{
  "d_expert": 160,
  "moe_layers": [0, 1, 2, 3, 4, 5, 6, 7, 8],
  "norm_place": "pre",
  "init": "normal",
  "init_std_up": 0.0541,
  "optimizer": "adamw",
  "batch_tokens": [32768, 65536, 131072]
}
Below are experts of layer 6 (counted from 0) of a mixture-of-experts language model. Rows are named router (the router's row for the expert) and show model dimensions 64-127. Each number is 128 + 32 x the weight over its row's rms, rounded and kept within 0 to 255. Numbers have three digits each.
After each expert's rows: "raises" lists some tokens whose logits its average output raises strongly, later layers aside; "mostly gets" lists some tokens that are sent to it at least half of the time. This comes from a sample of Wikipedia text that the model never trained on.

# expert 12
router:114153143135124114126137132112165083148120098183153066122109117151170153171055113155175175148143120094101125143099111165152080143121136096116064171119144109125129146158083168125106137188103171
raises: " ", " de", " in"
mostly gets: " he", " who", " it", " not", " but", " she"

# expert 11
router:135144083125076181172142149100101128098182144134129089113099162139090113082156149104103156084100125151058145105093141116163186154117132099143145111110090127135070177109184075134090100137126151
raises: "\n", " ", ".", "-", " |", " ("
mostly gets: "P", " ==", "G", "S", "O", "H"

# expert 2
router:084135154114151126167136146145145188121101130179132165131156123158108130130160124084112182187184131135166163131152091075131093170104167195119134104125110091083114208130113075120178089105122144
raises: " ", ".", ",", "s", " and", "-"
mostly gets: " Ar", " Cor", " June", "ส", " According", " Mag"

# expert 5
router:133107123089086172158056052114155127134140124182081169151171118093165163157117133147140114114131115118114097175109164094081134190101117165099105103160129153142106129124162189119121088144138084
raises: "\n", " The", " "
mostly gets: ").", "\".", ".\"", ".", " while", " where"

# expert 9
router:137154127089102165136192089164123094143160086118146109106101172106194149104066148082154101162144155120149117164146090144163137088196128125143174165103120140113208120113152139150084152036126144
raises: "0", ".", "5", "9", "1", ","
mostly gets: "2", "3", "5", "4", "1"

# expert 14
router:145109130184142163143141212147093168128171174064183129113135104150093116087126126105162125154137134148147134119126102141167088067133082113093136126161107155128150113115135109097131099105099152
raises: ".", ",", "s", " (", " "
mostly gets: "lat", "mp", "tch", "ir", "ol", " large"

# expert 4
router:130098101106097134111130148139083179148157144105102133115156111148148104085156133133062173109147092116199122180193087109122138073155148154102106105186154147129130142094158186190103155169102111
raises: ",", " and", " ", "'", " (", " to"
mostly gets: " Labour", " Swing", "kh", "rk", " Democrats", "bul"

# expert 6
router:082107131158124092110176151120194173124122161105087160185160073116097130159152143158167059064126104170110095154102132187091132137147164106156116112115166175112143100138080118136159208106125120
raises: " ", ",", " |", " (", ".", "\n"
mostly gets: " =", " use", " found", " built", " information", " form"

# expert 0
router:144139179120158077104177102132113057151121132183124118065139113178073126114093150171093104175101133103111109069144113117120162132129121139138101118115142119157146162141144093106162144126060146
raises: " ", "s", ",", ".", " (", " and"
mostly gets: " Love", " My", " You", " Night", " Little", " Sha"

# expert 1
router:190144148123141119179175114122126143167094093134157139093135176131109156154123126112068129112141085123126094141210129122150103086161166082141149093121111112092130101131176142124094148126135136
raises: "s", ",", " ", " and", ".", " ("
mostly gets: " city", " round", " state", " head", " land", " District"

# expert 10
router:171155157090125111082074118193158077114094072148139109142082101131151145180110127092126149109152151151105110098131147146075113116149075131124110184074150095102115082114151084090140145111169083
raises: " Jr", "​", "eva", " respectively", "ttle", "án"
mostly gets: "|", "=", "|---|", " •", "Scientific", " Born"

# expert 8
router:141138155158159132081126166114107098097091158123171143197101177124144105109134109100141118131101144110157169109082168193136133143104110150102186151144101125188176118120059215184155099171146147
raises: "s", " ", "-", ","
mostly gets: "'", " me", "’", " con", " war", "cu"